From a checkpoint of a small mixture-of-experts model trained on Wikipedia: 10 layers, 734M tokens.
Below are experts of layer 7 (counted from 0) of a mixture-of-experts language model. Rows are named router (the router's row for the expert), up (a neuron's input weights, with its number) and show model dimensions 0-191. Each number is 128 + 24 x the weight over its row's rms, rounded and kept within 0 to 255. Numbers have three digits each.
Before each expert's rows: "gets" lists some tokens that make up at least twice as much of what it gets as of all text; "mostly gets" lists some tokens that are sent to it at least half of the time. This comes from a sample of Wikipedia text that the model never trained on. Tokens count by the router's weight.

# expert 25
gets: " on", "ed", " in", " for", " won", " a"
mostly gets: " won", " released", " held", " received", " took", " played"
router:141112181126096166122089112113122128159109125113120136145116144137144177109180127133150111175109090108086115088085118121123130159111156113149144122126159104130122128128106109188168089087173131103135138142121145110105156130122104148119170148153094115120107122147136172140167163097160119144132104102145110115121169160115135102135133113129164124139180136160110085121160117079106141128143145106132174169115141099123139165124136167087119187114130094133143118164138110104110125135101116134128118156159135094143150133151105097096143158106160122141162108136138112138163145116113135107
up1:145134097093088156147136154092129140173152103156112109094145139121128113157120145140113117134095104097113119081132149124149131173084126132169125151067153132112133112142128105156136134160098102128126113142131088121109122107118130107099119109130098135151173157145124172165126186131146139132106144163143120099082110099120113147177167135130154144147120131146131105120118112124157114124089147141138108144099149110133101139149117194137118126140102109145126142113182082125151127135134144123127083135136134093160102110160151107139150159119199105106112144131089179148163102153091141129
up2:149116163125177116135123132134144168153095155119131146158162137115082155118103170126126119141147133114137125130110111112137122159138150152113119116133121136163159131176136139146168143120181141096178098123138150145135117124175132152153066142136090123122149171080139132158110140151143125111171190136130178154168156113141074116080168141133145138138085096127131154134104128112160162095130141133128111130155200158130126141118148137113131105146168102111164132158138103127117125192143147080088089123118122113126139125137132114143091124128102125129105116107144116142117131133112145132
up3:133127121144126125169166136126100169159091145072162175108128123117160177100139158186116126133108121121117121094204145103101136117124113152155147149128124123172136162119163140129133108099093166103095156137100113115119085137095128114094148129123138116158130103167143133112157139109131143124167127149148156111139142138135169096132106194138127110134113138131119117088137092115130109105136150132124089147120082120107110158121149149166140139138121142119091129124059123094100093129124120140168109119164149158088106120145147139114092131113135132096159084146136119109151145105105137137
up4:152147116153127154156127198158124148168119109119137142154127103154153100144127152152126144140134124146091096117132145090182073125101127121117111107132148140132134098163139105119137122161140114125105117134113132096155139130140156124140138112138152133143132204115125139119113108128116121105113154095113099128147137103129113113183147150183138118163130132120137130127194098145150135112098114093123199117098151159074118151121156151135141083104123110149129133121117158083138131115106112116131122126106109142143182092120100099107091144150125124123185153178098149103138140124182117117
up5:147131130135135110153104116114138182165106137170109144105145144172135114153144157142129089168111084135119160157121189134122101165080140140120148082166145101164117159106143115136149145152081121143148169118121154107121117126118118120135117143141114123120115147137137126154127145098095108143127102126113147098098139116137143138158170121111161122120142114125149149109092056107155108077143150178143168129151118121111094133171114150179111104136119127149119143115067166135146107084135095113174148124179119121099144120136111128149101131137150125085106104094151144152114133151145140136
up6:115137135148118149160134133135099133132106146110142134107156109141147105157125130178143141092110130107148142118121109167133147128140116155145144078124164120137104104140113145117110123086176151108137126127099114145128104115090104090135144161167089171083105120131109116146128137125145063120142154110129149127113174163141131124163126154171139088155152145184103126078136179100136107118113154153173077127144135142119127122134147126116155148140077115141084149143142089136118092172105167094150160140134129150145135139093144151131140161074149132155131122141164121121108165150136153171
up7:112140145122095214124116152100134153118111127137102140123143124122102114159122151136129107151120136089118062170125118105115150143113140134117151130112146117144115148161161137134111127170167105133180130103166102126113138112113141126118098154117130137141139154159146155083125084155117153107120144106132087072136123129154147126101115117107151123157157126143139144076173109165154144143148146070153133114139166072125069114088169090163123082150113131140112096123123141117109115157156123127126131131156097136130145119128061155099096107141151126129144134139095131111135149097135125123
up8:121142181118101150094153103126135108110159130129165161141129138113094124115104068140151135114146124119092158157047150158130119110145083163089111134088124110126112121114099139130076110118105148132144128109128136157137170150151138122129089113108099117099144148117099140141104122087100098096106130107132135133134117162171121123155123124171100161098130184119147126173154128117114116149122118133103097143066153123086098135129118176121129129089158115137106160129139130128085106094104119083133097122091133123144104140131136111142154164136085108119159129125121136176142125161132110131
up9:119129120140143145128125161085094134088115152147124161145157073139135188117103071135130126100167105112209104164144116139098158144104148142154154177149099147149114121145140190129107138133118116158137149109115163112127134127153130125102100126120084167092106139108167091147131101125092180104122145142132164105128140109139134117082140130106134091169118086123096108108128118135150154127161118123126142151113133129166116166156114120122128119180182104120145130141137106142115128121150117162120157082126128144134123123122099150123125122135110145120164098126162138145089138168157133143
up10:120110133095100173139139138110160115122168104149117141133132097111096156153119162085107123106114108152125163133125136125121133128161084081142119144157109131130109125140129124128142155141145120122134112140095081111144127105175120146148129146142156157103107146123130146129121111175140134135180144129120098124154121140140131120133147095087160147177111113116143138083138097122150148110119116131138163137181181145081135091067182097118110120143068130156123103130127114135100167105171056150127171135153097135152178123101106133118134132108139126117089146130116144147128123099132184143
up11:111143129134107139144107136146102124123129123106140138120107085139158154065115152119143081136120131119150089117161157121064129107136133110154107100153135110127169114129140130138134139150101080127117157151099110132134157104151195145107129132129084136113121125094142132124128147128120162103135156128139139149178176091134165157126107140149103128129110079136088121133179076157147133149135142120108138136146099117158107126124088127129175149102202115083193087146114119175142141084105119158149113132158122123164113126126123083133165139121137116126130118135116164127151113130148111130
up12:102129162160063157136152162148120150162096119146107142121085103139115112101118074142164035087131105125131133173088136124137167154126116084138120138120099130111132136146136135133140118153129135121130135077152123130101098110147109148105149113095121170111161185103117124108118122078096098147181115064145111111157142091149151100128126113095112166124143124132122142137144149145140145133132108119090096148104134143130128135147082138132142159123110102144135102108078123117110118084147121129171091091135146114151136135166113134137124122105120124112131141121143101126117110123117172124
up13:110129179149146132109112099134133115143106104084099129159113125109133159049136135164119116174145169097137093133132137123118124131132115093161156149180119149148137135115118100122114095130109104111141157107127143137112115086137131152128125099130110147117121114144180130095157125111146104176132143143175143125150167135114134133059117147107168157121145072078134120120158148125132170111080120133120112107149138140126181129139110117113139133153169123134125133125085143102099125146120101121160103125136194154108101129199147149117139125132110127122129129083108134127119135137115144184
up14:123150134155141131120105139102114141101107106089122143096098130149098147080119161124132121104114132110123063156158148075085116102132164155149112175119161095134079144093114144146096137130132111137152149128137136134145149148124119160141159107128086151159132095160144094119143106101102127147083121157170148136110177137097137138092086147123096090153181117117172092142106142134128111118127123144138140132101114136126110131110121113101151119126130140177178124103126089125114122147110160153147164072103103090129106121145159160148128094154149135135129097169129125110116122120160158163
up15:136113112126171169127135126154120131136160128139118161123130110135130093111147142178149151159084131103161115118175090148121172132150110089125101151134102138124101108163106091084141148137174107143131108112131145167108133081120157124123104090119144126162137162138138102110153142149147112178127112103141150136166104164141155112146166104156156137152136135138102126129082114110092108173114137160116121138096153156137144121131126123109146151108151103144128143139104115128172136126152054088150081140176172181137123138096117084142128129134134104115144142107159133148125155154141087116